{"d_model": 448, "experts_per_token": 8, "activation": "elu", "routed_scale": 1.0, "balance_loss": 0.000206, "lr_router": 0.00107, "vocab_size": 32768, "norm": "rmsnorm", "norm_eps": 1e-06, "tie_embeddings": false, "optimizer": "muon_variant", "beta1": 0.95, "train_tokens": 425400000, "dataset": "wikipedia_en"}
Below are experts of layer 7 (counted from 0) of a mixture-of-experts language model. Rows are named router (the router's row for the expert), down (a neuron's output weights, with its number) and show model dimensions 64-127. Each number is 500 + 50 x the weight over its row's rms, rounded and kept within 0 to 999. Numbers have three digits each.
Before each expert's rows: "comes before" lists some tokens at least twice as common just after its tokens as in all text. This comes from a sample of Wikipedia text that the model never trained on. Tokens count by the router's weight.

# expert 3
comes before: " to", " in", ".", " and", " of", ".\n\n"
router:551518473420465470525450496406488451477409448545485507530494560576463574501542589501457506585491479460495502453430559477503552536548352521435504486498551549496587521537489561438517540439511452
down0:448487564388540447377494517469472573490511472425463491462483485489487452534425601593476421476477570500448427473512557461410497567563545389534482507508541474452501466478435571600490468509581517
down1:494539506521548551478535486549493469452436457491535449532550495506554344520595409405583492491478483465420506502468482499455457435407525527509477514463474546466455445460530501382444442484491503
down2:510524467554532485552493455477602458479463581520431527511476535497588424541556599429457477470447520560515424500488524530489529524519459488414468498512393503491470513500518506571492516519575429
down3:476494515455540517409447506500578503482516529433394435485555513484434438470477471533480502483543531563469699491505416535485516466473509571488440597472509480607414535454522493518542387529577466
down4:556475470564517525542557538476519461564588401543508515514445576380570543547518413447457494537590488537458457458460527549482525419557552456487505476442423447487486506469493444512559474530517518
down5:447362583446493529583491502510411426498540595555501491530575432514433516547578578442456525420479492514498460506521573489529451573408490525499468491425569493469480547450454429425496513509508510
down6:581499478475534556587456490452494560465582547449514453535514528542412412456455539456473502478508446449401516564478405500511471483472525544478471461522489470541454451566530548500513413550499469
down7:459424469472479529394545541566470510400527495487468502445515504514516508578471457531398553521502451630594550582366496579524539495502482566536491500493438490429497570462436387497536501515419511
down8:501468530578442561541550482511508517506457420557640537488503564478516539479458466359556461435550495504582401556453546535503486516535403438492547572560508511423574447471446473388545523563593501
down9:463513548444525476516444517518517434507428500446467616460477469481457571466472553481495478445549500505449519460505565534456521517564467457586576514446454498486505504463515525523481522434537505
down10:458499517546496508542508625515596495497497493450454500532599390521437467473461508544526489466509586439486491582523530462545531492407436482527476437467510510462500513518487537507527492503527460
down11:447538486421416438424504621525443517431495516570524446496534469482504513450428543517487478560501529425451422441480484470594535433486514431442525537479471477555420473510461531498565505483521446
down12:531510525530561483443488465540480477487466511423570479468596553581520432422502481518435503491468511456478450582501466599528459490566489553529488444607511432462484444482526511516480538413485507
down13:525452519541478472491412507484497451376397472508582575496595499521490540549500532486538431556538463467447511348485554515553414563451474531520412513375482435593535499455446548513519558582498429
down14:383389512455579529413431500443445483579527424436489537561496499489580564570468446550511519558446558515493476387604487501527449494413595466488513531507542437500441529497595445468459599481520526
down15:413442524525454493428607435538459495457505484473485567494437448532478537621473414482403462550460511490519495466485534492543532537552516506573482572527544597573549533538550532566512529527407476
down16:467615455550573504467474420477560513373517580568473553550479473480512531435465485552541482472502515561515490558517530538501564457426463540495447485567494549459523427485515613550585395478548458
down17:482502492541416535451495558523472554578540564465461449491483511404500443524415461521549520461524496571510454512569510545502598460512532483413501519431485451540443481535509468507576405541462493
down18:550466544499473494422438549404556507561454441413603468542608563596428469534486486483463490474529446467547540517600514405578533476530572443521437470574477485456546521457562505450520455481618509
down19:457584498506487497510445589497470533544536582465613471485423498465601492442434503594624551541440555516514509469549402478513554501574470518463522555510438501555464451451472526590559477379482522
down20:438490453525448497477483546556530605504486523639483479469549495510442500489468483471522512488518521603477446502456575498568490447475532503555436495523524476455528470347500497562540535498450499
down21:394517499580531492534419487557429458480528530412533539554457487480523474525475524536584446525525569509518403486574474448523601485463456570500514542542488542453466444593520522542422541502561512
down22:487501516479564514478518531476450487527620550422520510491591475455509540484510582583444466516477549414551472556595434471540503579497543467480543622472512441401497510443496515499498569462447539
down23:510484517486494509530503528472441542511490576575426483445575510483484514511460472557502417509481527528462526497509542491422395468541461500517594503484572447479488578475546439501495439466468530
down24:513533523529492538543497505538463372448514555551511521549480512557475537618560430568494534448508491507536504540497489527446553534491497476541423594522461493527507560523513544495558447538496557
down25:488453473557491494544436535515565466536411438441529465513432547528537442409528514397583599539577539419513478568480575490454460516580392430509470500523474533475497396514617547457503547548561509
down26:474425507413431418540563436395488466576475462465452397441506504510417490483511480477482506587453568528538464413570511577574495557493472540499446504500484400498515543496520442531531494491546630
down27:479488449360458437440594404397376445468429428494564554440558491538437493457538456479509509511534463432474546390562463477481479524568562451534557392485451538482512504511529471542510454497572509
down28:507508464525457461399520469416480482393463487435527527503455475492527504479512541502471524373480484377578535451515535490451503455500453500405531429480598480489609491584448524498463469370512486
down29:503515458442479406447491478406525514462489522520471557498499509492550504413535587465409480469401565397432542482513490447508505586565589478476513477565540441516534559420558571495555500480496594
down30:428482554464483447419525427473512521491509547528591498594466440535635461465505484541409453462489603537526546524605516440549497556508502387518485495357558568497532456519535421481489543466586512
down31:533479615583498578459508419493519507686560451445566563566485500561577541514504590492546511442561455517447471526489518583462479449468519593580548487541453471361566485494477507472551520439572463
down32:525481503504553468479363434481435472502487463500475525546469524497471662480467504437441488580494428474553475459386497478404509516556454514442498521395450465488515514472524452548394545456557490
down33:490421530538530504529518475480487628602461422473505485432413482538512498553441557526495555532511484495434453513554502571557475473461581402462484414482440475525503450440572503461456621529430626
down34:407485528497479479515568548495490548531539437533456496519545485496568599428504415455421542398571443577537481568464510508548477517560572543471554463577508562554546484511435448419541578524517542
down35:485576542563472597555499445538510453558614541481522385515606460431533527480437508499440521553517507475517460539488358463485462481560414490543508601506395389416441480540408558464534551574482508
down36:596513452488448504571463483522547477559506483420485567503412519459368426435479366520453419401485462572506478530608645527528456574509559473428505543542477523537510555452608421495468510505567554
down37:453477543538471526503514473583468518518486467493418528522557510500504568429508546543454428488584373504417509545464495524520506526452466519578508604443470496560505516471601468471478478485496536
down38:513496557476448508538471472495407471552559555412590475461475482463613515520410492538474494565470503447438522398540497473482465425451503566494468531538455496564522410531468541527584583445478507
down39:590481482508501517505510591570560438540479523524538499416491553382511548570455528508476470547521477472548476503548447456511489477456499514563501432436476469530523578531551520536584398586501570
down40:460517570522438550535513470514479485470509429489509557485512480507496587541479462409491522486432477545515468435397598488516580473509509580456471574530527424514574560503549501431474598542532389
down41:494411548543446542558462489554526439569494535431488506525563513541467454438456464459516544534587592483499485460478529549575382489567488535463506534554520446503431475510406496490486450501461454
down42:397500422538574425532512530399430575489436407465451505423547365564501441509485470483500532450441476483453556426452518542489447381520486455519545477501521514487467467533520413487502571550559513
down43:484465535467497534427455491479479522524416546537503450501632481587477540524546535509569523565465526413492423505517465495536471472527506421421433510454585530523516452418435514405543478491519480
down44:559562430447538549506503548474487495573510546526441427466472564546584463430554575391549442428491445518480507496454470431533423535452599433521541500487524578484500474508523544519488484461486489
down45:482471618527355489500432415600468486454521480516485554504523477608430528444490512519516471445588464581503475435458489419583580474482470484465587390508480595533501576481626438462473471490412583
down46:474509599460418536506585565508525608527515556495532566517524504387444489520500389579395512497514550559519506577575544563491528514464544486589554541521544451473534551588530522510542558526485535
down47:455512539492441434462534548627480554358453462591450531467537554512438570564506570441516516598517459467595465489468568398529525513596480519483503479586615604466557466453448544505470489554495406
down48:492528487447428446481517483497513630525475539495556589403561504515532530490501519387525473581520558637422437469462637510517544647499478590397493452391458522525504427504488506548495472457474489
down49:515493479437628483399539549440524534539547425550555514520462514468489545443445498412418570574515503462567466562459564458465500499488525556472444602491461535609582443485481558452441514525559542
down50:545491593511544621521598511544546528451589424524558486420500481487468503559438521422512477502504600402522454532474560468454440552597470493448450450443495555446479393447515555517438411409507512
down51:501402467530473483497525510409485401476495535372538431370480467521459441492491510468522463436387554503519455542494487504469541427528513455512545446531424493469503461544517474484532480481439516
down52:555418511480527462499549520472485499515436500513539562400522492471549409455520485442464473541571516501465570516484517464499431608478497530468496538481504564515476495496480537456527543520497566
down53:556506454589485541475489442487443552483448474544416433423476503498438529541471624489527394472544519592519430553517487567493532555503460487461502481547440448535548461518398463507420427523567529
down54:554553388518489559452547478543507400493550498519509479498550538513525508492508471543598519509507394497392509455494424540401532412436517460530495514465499498516577535510500536532440409468456555
down55:567502456547443467540538473470481465554557462469565535488411510448471458545544473473454470506555482518578488550548502554477518555491585439560465440498502519509551452453514543571533491578503518
down56:467404515507505539443482452463489537441506531476447377510489437437526503462406582483455483471567422393438557505457507510510518517463453517529521539467462501511511543480494425595485522431563456
down57:439483573554506466536510495540474530554492529502499545520565520476511527527437553477537478486524454493527483526516524444529538545503491407483610521568497508480499527390478541550500567509396467
down58:416491469554454457399521509535484511510522512525468529575474451437499487484485603447557490512465523493393523389458543393533520588567504499441537499506576497563476479452497394526475583502542490
down59:589534524492454389508527426422548488486527476546470472480479558509498509614494532554458475479502476536480562443418544564530508468448487469524463468517501499456516526517515532478478493514517455
down60:534461541477440529520560504512569544460436500487420485556498472538420508469546453521468494518526579577524497406515411498525537548545496428456534541445448390574485429510495491526568418522440535
down61:514613426584463460556585484553464473477569527530459491542541538464522498527421468529485534370439560554467477486502487502529485576561385536506501439580431517524494447519526498541519508493551508
down62:562450570485506466558576510473526510582476490495550441545502523539439512493605528444505522487527547490570535560466483550585469543564506510480622530525495509560567493495530483430514512562515452
down63:503442466538483586419503520590511509587594549578555479527530489534579442482505550524555445500583482535425497458483595506497507442522531532499458487503499464553507516484376487538520430414460463

# expert 38
comes before: " the", " a", " to", " in", " his", " for"
router:528575491500443563610448589489449404538475507592411535467494585468473456524507585549534474449432474449497425501516507484492522512528396517486514496473556458545516548512473506490519492427426476
down0:415505510378592504532471504552516494412537592487544548428558409503554560502513394510466449512422446526472445516449469510527479501557515498466427609413510561495521482492525512418531483565448493
down1:522470478543401560586425473445496504516416505453482451477544567477468521490518416513498455400525514500505434518513532479532571446461525605546472600480398486566465473497532477545502522381446492
down2:481506582511548514518536557474438525535474492511493479378598552349593551547460436524524577464503522509606514565573498539557543541561524463533547540475408380444480513525471585585555433504578555
down3:509561505419536423503488452447561474472478540506572512448565489565608545450497499427529490518435506556445546487537400463531488554538546539445507564359419463543420484438531443540507533493497459
down4:671623546532499496526437536556518512506560515477472520420516429520510498493490440529453629487494464470458511481440488441538484460482542465467480403400351444635499550465495566505570430501452525
down5:527467494539468497502545501476453510472566517506397547506492468532499481494508447509500438395512549510450462460503580463436451530540423440487531477488483576465552566389555497522470471457542528
down6:482483493520476427512541465507541558487419424455515513385532503491492495460551511503498523543523492518486510476434613451633380464454538479523459504579464532540524581523514554515505476500639406
down7:408531508500529479516459538435542459475452518498622542468484441559434449469518386512441445451473434417562508411491546510463578526431460531498453472487526507466541529536477566463528656483595507
down8:453592536582385488547471506421559386518431505543583574523528452587451511531492448470427467459564538546478509473525552513404500527434563505578466401485591502459528526445480513443542530532394509
down9:488418436529399463498500541489392470477482424475505493408516499519481476558502442472483490463477466474398546494514467559591577500573436575508493485553497512538453546533515615449529502447550542
down10:525413461511494549463520495476556460492497441579501553481472535497570488575558477491460455519474543494544492478523455434527511481543465506510487466490430501471498510506476464491561474580446534
down11:527472511536441463516558522532578525548407522479537555518455375496462490438543484497375462588495531495583479514561566576466589497550470550480417445476509534488519422545530505491473498464452486
down12:622497450525470579582548518462503571516540528469489488541522492466533433440510534492520536488605527531560527516542518474564461441374436482549491492514522445518540486425475436525507520490413510
down13:560615511453479516526445458460480522590535489487471459453475430411456471683467636602520408465590482516424446413521477409518520413486517545420499464540566454447497530435477511446517528543490444
down14:416374505462424576509467476464636452450558396440439514511505429604483469447529506465459492496523599543523549489410478494544450481596468475497500402480491520454531450452498425490406365547585453
down15:586601487526485513499614496501425515552523444495530445451511499520458474474496472504488451513559400499516568510520408499524441518489500529566567634440418535543543527557576497530577512556417415
down16:542575544531463482438488468490572544451499424545469536554520530459492535453446453517510513470456609601526475518483487517408497531493515592498535523477301496410512505398407551520586467551480558
down17:490531477444523707426469471517470508528450451489445465474491528533577524480551503514549532450453502510427398477484490580484461482505440518483513474402490445489545481480590494565430595599489507
down18:482418521564502464549469457380517502510639565496431481423539439484490512495503489542415476489479493523491485507435460524491452436442466460468552483395356467504550493557569536481415383496462501
down19:562501522574563474512459481451526498468490495371487554476446418545599534508521460437518450427456499500446351535564517502453532462446465481410532461540441411542501500564571574532542533509534521
down20:591557495516516493431571506478577587494504521560423488546504525482511536484499563502424495525547530559406528535525540558536546560523545462478431465580573509503612497427551560420443437556498537
down21:483504502475543546540506441526527489483484521448473533457543466517495524519471406509512471521446525488468523477544525548524535484493547401560415527531445458430473474495505558444484496455512548
down22:525474542559511549344482485445557552524536602444453422462507524493468469501528563460575458591567421469528386581497515438510470574518564441452476501526431512431604438488503511449544478465529491
down23:517419460458593500525458498532521534463440538426467484459555503456495601545497474514459464474445473564481440572443421490437436484523460387541505576447504547476551515522453560454357426469504526
down24:469471481487549485563449545466591434491404534431584530452571492427479515499556513458563504537465516492546523500509453393516551507427492519567491575441545491522491519484521548424560528480437530
down25:478437568554486477540581586463458461545511504515503483504512491476494485596412468535487548541460526437545531579485465596476468518517505450478447441499450485649415470481492496450430492442416476
down26:601478564557533545538484485460481457528575417419536421455467437523551582538467385455454499485531544510567487448570422446567549484466543476511546522491513495537518357574515553450490629538534481
down27:479485569420518526570496609543506522472510472528527492558503489461446393501441454458548653440589565566495459462552529482539461488566392503475561467433511497470422468464532492548486500500473515
down28:431541472444521423429569467446451533532447551470523471581492503500451408508532504475507454523523556512543570391496437513531483544489507495499538377502570453490495442446554482484487487484547552
down29:477483423576550469566558525429570481466549549514491505507486527437546578503564495482398551438440477581565537594466466508426533508486492525537528596394488510431458602507586527543554539514483605
down30:544460475480457594414431540487571552544472456499498475498582582562552509477533555457443549508572506510510480469486518515501497494547460513561555480520476464513523470435533379531502489529496485
down31:377589652498441539422470474454498461489479572561541515544562513544627501426511527509477447532553470559536549550530467516500537511461533551514589449548403564479491449508482534480537626459504543
down32:482459466584540519540619463558455430556458585573512440535422505481445463499499429507493501439538488475466560534592447471443563495495600539539482532463526532525541560552458463548535528502511536
down33:519483522567503442486563477453526491548535443565447509527473475470544441607461419472508527444522525594532399520545495511598487458511565491478605527446444491513540413421506498547592438511389508
down34:579530517444604450432475478509519594505518438508536516536513404516516550518445506490457518583528472516545594577462541489404606425471552509524526422530464530495508444572503546509521495555511462
down35:444503493534462457488444494508595548481331462543467497427529491438463513436443559492490540533457461467559496427504601511590572463561533570491596514438497530565550476527522436506446455533576521
down36:449591503495519486567497462436479471463429432460391490495510532518439482431485479474522538499436487460556555598397533542514443421554522490474424581546584498573409522607483508585534445514461516
down37:527507549444479548507495549540524608490516594548476441512603478537522522489449625447571528482373556436459475481480475616369484566530520453447545524489517493495547469448506482511467431497520418
down38:506465510439544564628455558529480534472572499341461561556517522526471407497437529453602477474492449431547529475453456540520518530505452538509525527503454505473516472470513503464428466473533489
down39:453507433475446494493555422478600472411532449518472430564509470552482484494515417443514545545485562381499564497422455449449503493501449457567505531511553472493493512538463507452434497435547482
down40:509505518586382495520571611477466476503514548463580439489504488523484462488486510506504520611492440417405499400550435490453487466558637576604487506406551551448492487516510579509493535527416559
down41:464484481464473511432518537532537536476467489538537515470473474593456562449617525503543480559491494555521572412488536501568550443352536513483480550535459540578437560556509545515486582443502527
down42:544557536574501440404541496555490460542502500620470469458522461484462485535465548432467446625474477443464481540459548554444513502497486551450482558483518493446566535589451483421538452544497476
down43:541538524534519453455541422499557461441435499463475470521519506436469503456444522515547350453504501510492510512544581488546523545530597542561510513540560548514540452466535532603474539494481533
down44:493476525483508461516594529571494468536545516575460517469605520510391526524540401463488547624540472456568607466450583551520576441537459490573556536408537514545508572560577456403444600468451485
down45:390493476421535503558463422493496576428594395523462475399536485450508436569386588561513560503484498450530480486508484453508509474468456444470574553539514427519484566460504485506558528558416460
down46:540480551538516563473516477573403474413486481542444452551660470355490488467491420525563493456405416511504452518590543464510431525445502573534475525525475449549493460391527496477447423585515490
down47:497495461467490493556495451502514482547526498481585466495487466535475543503489628511468487573473452450499442560601607461451519487495429475548623550477502488543554445473435520452533509535550481
down48:495436497510464486488561555479567409499506442590576537547446479500540481519546553480538540428524490492407439517518546508520492426525508451507495548561462507466542456441521519561499470495501594
down49:419481538551479523522548483517485564517540539468436491584528510397519469503514548532469513591602547457486561481515522454532472546536466545625449423462458527475484464497445444516400542604538523
down50:545532397485516521587504518389609534417537530533454517528488494432501466496487551514484566486555495525502633479453495411508432430482461495475526580541542430489467527479494520460553488462504453
down51:474443491374520444588529452546527500468476506561589488532577419471456509493501400528627524500478531482452475365459550429542454522492453478468552530494535468439515504528609497519424521412450504
down52:490513595506487667505462514472518510479584448544398442481506582463509515523467546553592483500550470525482492545549546547544480567564517465545508492505505493553612630459447384434552407539332437
down53:447581498459551448421528455537471550409428520450562526459508443600502544380461533481494458541457477531581490533497434499465383550532500504461554595471456432554519462506403579547425518544537534
down54:512481408525528353535521473481522428451420524502620560558458520470519615476458450566403456531493533530495447471439471513485442510529469475497487465519492474528507515570552540604504587482553594
down55:519346486474502547464512491450520402520526490420497584521498628369504537549529490488500520495404541501582532529456401530482570525538506497469488523571474530538429491590525466490496515489497471
down56:542455499464520531522522471467460513521464464460554426516471550474558442447450574495460455585458520439450449487467596503518603701567517470521454445539495587528466479570492468470488439485541510
down57:381484557476466422556426514457528512549533459534506599465521440484442542449525488487506502484468556463410481591488405473496571500483512523541541512471440519534529547499508532513466547564436497
down58:485470495423490522586501564523495447562499474499464548478477586467473427486573502495557531488535453548462492439517554525558469530481455617576490543379497446458481568548486427556426517497541508
down59:526406463593457550584543612539493451448523499518388441535428515530524575511495398539511541485472343535439547458553596551465504469467552489475539468423560626470564369422479546441504564463512566
down60:593532469489509518496501505459514568452583470440519439479424500511485515471469566476481535482506503382495570458557508445486564531470530439434467451559493509536489448500486533508478549539513539
down61:478440591405462504489383476516525448472435490438584480495540599395497395459545486576489502468511515410496581510556573533556442531533533506420495494460441505630447494465596524545423459427485490
down62:533444475484554468578506459474523523573447513498555481487407539529532467531471499547521509579503458507443461436540504464530429541450560515447455450515424496456521573467492486423499379508353503
down63:526555500484486498512548451499489500491478511492500484526436517511507466450516467522512430515615641470485487555458512601581489447488502547464545587571435440439483476449494474544458565572430543

# expert 4
comes before: " the", " to", " a", " he", " his", " it"
router:605614438480503501484461535525422499466446531562503556509469565558409519444487539515484470495444446483499405564507599468416551501576413471399480472503552499547524514493469613505517484374539478
down0:427590515457508495526447470483465411448478475552485460561544435545511451414427590419514437510524558462526463525467451389495464541554441581460523509549481467526413408569527536501535593480490513
down1:470458487499552523509489502446488488443508489521485489446525537363490505561556399461456575509454504507520472446564551594529491543553513563474501543526555529375501520491455465463523479487530556
down2:456447476494553442420482460592456518536467530593495523518507498437451465528546541407528451493513460444475519513513515561411571518520544503530498593478439621470518450468481495501542496472460497
down3:454434432451457507436433536473518547502443396456515540539583515477509464523504427476526502530544527429600438515443540406427469519490499503554449615597462441473474482493614402575553635481545501
down4:554455516484478545426460483519475503407434449454458472432577532452492522552521486482524559437471522547556467493476534413519500542510467466468464518537589537532510441434508464522398599483498569
down5:598544578408633471493513492466569455504499478520393474626467526406458508467415616482511562558403475444546432597530512554453513518577465474444441529474444505523499487491477529417528482408558494
down6:518461525442540501567552510494539551535500612520475457475492533485441468541538459551469452563598477488499522490467496452524502466442535509589430473499504541491501444588508496492496502525542445
down7:538387505513547431507446464511519520537439520492471454495468514515498530435452462505441511529466496510415539504543567581505441556576349548521582485424489526487473481472549503553448533452447565
down8:635432529563569506516559513553565443494543423519432432454476544459460586504402466411546502516508542490577490501463542549424522557528520491461461510514516490524574526397454460561536601451491463
down9:539516413552576485498485425504548572465669545493453478506534477471515507522436455567560523460517445561536480485548537574491520564504493510456437558529511470421523499496585564587513487463383453
down10:478587497551484494502519523448540463515582523454473437491479494562617497498491423597443474474548498524575508451441422580506468376534605486591481473584520502407553476439575527478573420485471526
down11:496491524501519499533545550482562404530472476508426508542484540523521478544491601509511463540583563500431585505563508458536445512526463464517507493452487452516530486610524529501479453510524593
down12:548511563471528528498500541469527515548502586508460468418487496465452504520426476495437483464461473560545472505544577513468483411533547407445489479494531428513555578521483553536488463564551484
down13:478567558376382580516483488559501494388439464506552481522422540523513501532559473495471477411496397478549593580487500484481600494460466482513571419508479517507523493432511552507403426559434577
down14:486587581531459578430488450543452445480465433485583470536565441520509473485402508499516529588445468395458526422493535470481436430550544409440511426567500567536507416486483521453415548422481430
down15:428554528632478566463505547510404464523517449589523553448488481469494520492411577496478428465504488460522497461494472472546496459506627574529439476566500499503495506524451539553511536511596570
down16:497562521601529445582504449546537584594451527470416419498527476547361482601464421507482452391483549544530441544538502564475514451437433465518603523487512480541543554489422514509504499568445466
down17:444524521479514509489475598544514395480482523518382489472496485419488543536421528557466490438427522541526500546525420570490407498540485469542610441502498579536447629582512436526498507556497532
down18:500496550539540480549503458520544542489543464460491528491488525493454517525519491513470524580506452513610522508536443480595436464488463515535549492437505511412488510547502508549553429557503530
down19:499567529542526529538456525416481466557422498497545436583535577621547542317456468464562553478544524489484568532567465611566558475454487527506445517488392600478541449536525560520514436551591446
down20:445481545451437461420497432567477465504518494512597468532588527595529545497489571483520502550467516504488645451520567565483542493541601447429458534444479532520505421381609506441501528482520468
down21:463463609473457457477537481507470612463538482538481500461544516454440558484555457473477478498524495527507512526527455458552449540492487543474510510526505365539593473440438513585573480425436465
down22:509469475458503559440458537443561481505501569590418477488455436519502497425524604508461467477559569536531539532532444493432488478495705535516504546500562465384477558488519408515569509529416588
down23:514545523481354532450583645514458531560460522571497474512423439527497496462506488502507528519528578403499484542491470490403516483448560471462512459489530523535564531475416442525416532423569498
down24:537511531584433514451454528449457464453431521471490480517561469422500516549512440622570539426436532538426573497486478508603537455587568502548540490476480455388495558550501497507543538486467524
down25:520442492472446565431425472493428498508611502457448578557611518534528546539524545517573468485531604541571463460477489502528486474455499512545516524480491506400571527491488533450569543593469545
down26:537548532491498475522549518466462552599483576521524449538559469505527533484524553486538515503511474500452512471521517493585500491498564560475495492458553519497382524567435554508489371511386521
down27:466400395533484526490417462465449346495511519596563610443445460506523513469562446501592474540464485540482450518496528572531546512518561505600533455486480472468527549543549520477458465628486573
down28:530522476398491419442542467494501456464536519488459509488567436427553515441495469472422499513537490517536499568539599574516461539591527481530538540470539441506582485428480490600588573490470444
down29:441469444460513491540565523391539423551463497566485551526543499484487500467517497498534503495471460552615610519502469573422521420471531518514493524442481506476590592552502455364531407505549522
down30:476537543436437443496495541470352541455465528479509555424477528559519469541559544432513540593379515510527467468411474494487493466536502396550492452495497489525502486515459539468480549545579459
down31:492453545558544410494501447499606463596415464486496474426418407484551540439542530467464476598459499543460548489542527452537506442535488396407437471447409481477456558554527476519486479457607507
down32:554518519570478604496476493399531552520545431501531480458373480469525538455520505532451508545504483521529527536572516437520570531443399563537499497480393490516577368540472505528505529542491570
down33:521489398470569395425495484505500445515475460489557473495471507513551596552511462508472526593451452470533401495528577489489519454544523525569495486477391516485554499433549498539524508497551473
down34:532500501553529514477495393419503520537520481523413550415500644523431550528512453509429526404508458436546523518475442554577524495513418526456489529538540388479593436437489536513497546480552520
down35:551503524441530478471500406511484557492540505502503477491460398527521488544428478510448508475408538536498439520463559543511500575503490481497497474505464503584499467400523458461492577514453504
down36:531444434542512542555434545470475463437564460507508540567521511553448496489564497497524527475430509496487555483438511526473493449496415492539530519496445466475600512520500484517495470437588471
down37:512438544435511388493443504429449472534485569572489530431469502480452556505518495396475504557438586431547500432542521338568576531391478480503547481433520481524477601485465457453539539530500481
down38:526522556510401472510532487475471512559462644482509436462600570537567542530529498499483532416514535532464557533487474576495584455474535503529510449407524510589461511482516466430496557507442503
down39:466545496543496445542552517526531492538443509450564421378454537444504485550464479548554552542486498505512437490548454535489484521483332503510530464428427478490497431531535515544563439417416555
down40:492465457445427479444518496450598519569406489587547491500481473429567478444464525521510464441519517508497548502497483482431498529508508507475484512507575582532404467507484487514430518573438478
down41:579479503447504500503471483502500548465566502535544536395532484600554500389508475497469599466515531481472514601460367532571529510438439544453537517398474433468449464474434518513574495565545488
down42:598455467476491536391515380585548476461512452496481426484425591465481487528509524479485472532538430567516521465573466569495494544543617551390530545521473507561476414482533427505476505523489536
down43:499476523419429537424457451472553528570494519574495473459547519467481469420415546577495491468444478470546586548556507453530423476542459539534552467399482496501455504538566395428506528562470429
down44:476475539449470505499391460510482434359506537494411485491472547593420586470505556545567496563472427474487466476563602425461631490535456602456499518465473520581430492501519573409508511526414461
down45:515442440436474478517456590457579496498424527512498467568495423585524441416479480547576549548465484501493572373522586489425522441505607605467450520429513563536410533575446433428431469546414422
down46:491574565480521474563530522463514449412494479516465545499489505433433445444599488457506376394433465501525548509541463501518534539520493429439471526567485478474515621513462568624473443551513504
down47:519410468496504594544566507554501550483575568490614498481430499483452465522437402445440501526542445557509406493490526506465506471482461487432460574546476334459560513471501489462564523486511432
down48:470529547459501453428551387523439446611562437531443523484471510518449459493503532505484515545558510456493533570470476522512490612459469534485547536561528600509525505416432512472482448498467415
down49:466484516551570540477612509507529527516557558532457522529501476450441443540553473552565430484558457449505464538410480515447464540585516475557447489525461520510537619533555549363552406495389440
down50:491485599489476499491588478513528501477550433511565498528585504549463452517476587513434538510489515469509491529549546437516450546549477522481539591481558533483467433413485508579536416512427543
down51:491511489489519374508495522552477494384413463534503494526558556437611604446445551517485464503563521526515506494501546424493559529488507465457514512476445504475455508496591469590567573566567553
down52:498569462501519378471595523591453522491504503500410493550489455528478356473551433524474523509493517562471457497519498532380430461498473494511434567538440532472586486448497448437523603493488458
down53:492425548496503424562581460554475464458483457506525502431496562465533522470480509443478479451504477546361515505580536560479506581418507455475416478474500427451533486459516544502506428514519569
down54:498529478501465463572499497519451474432433581419553493510491436541571475441489414475472567613462593463558468455514500441459521527536431454500486528500600484519403545441501443560405552433444513
down55:454567430396411530481531459482540613474601483428599564467614554547496588577434409494572496454550559512504385610550516454482502561524532514581531447527454428546427465589533564496475514595475485
down56:436505532552453469577580599522576513402483550395510454536525560466557437592496496486531428447549415536557509587574542474626513458498494412448454440445550522535515525437573467555511481559546520
down57:553584531462496535528504533440460490342558436519470515498535491486569388555442455501444497509465526518565547491546517506519488461510535383530502548607487530514491425527503553519541506471431487
down58:509459562449487565538439470490550411496504545508535519479398410575526479467458489526481467501515521439473615499507530408523526425477555547530545495438515585514443499562579422421509494466552485
down59:446374410529487485482423497435567507495484471543598559476450473542533450493585537552483540379573572535421543567503473521455480498460582511547458483487483493544543503551523524429539571579526542
down60:378457474577543462442478518444448431546499468520426565497438531486462560422477477568484510466498470387460527563420419514506596584518430524479453460588691529544512521551516464465548517568537548
down61:484529501485433466501541557510426478571476410506521541475504582470416525421618494509485410529488524486572507556521464598521510401464541586531559394459506520507487493477533563476468554457533475
down62:462480465509509488502591572519550455448399513433467563473545526441514516599491432531530539544515503552506478540444463378424531430499587500580498439431420532480487549485585461460474429472409570
down63:579471571531480455469492534463532541523480440552460577523510488517484490549587505480453621529473541506560502448614541505612592483465518532474489490582472459429494584526402521526534443468588487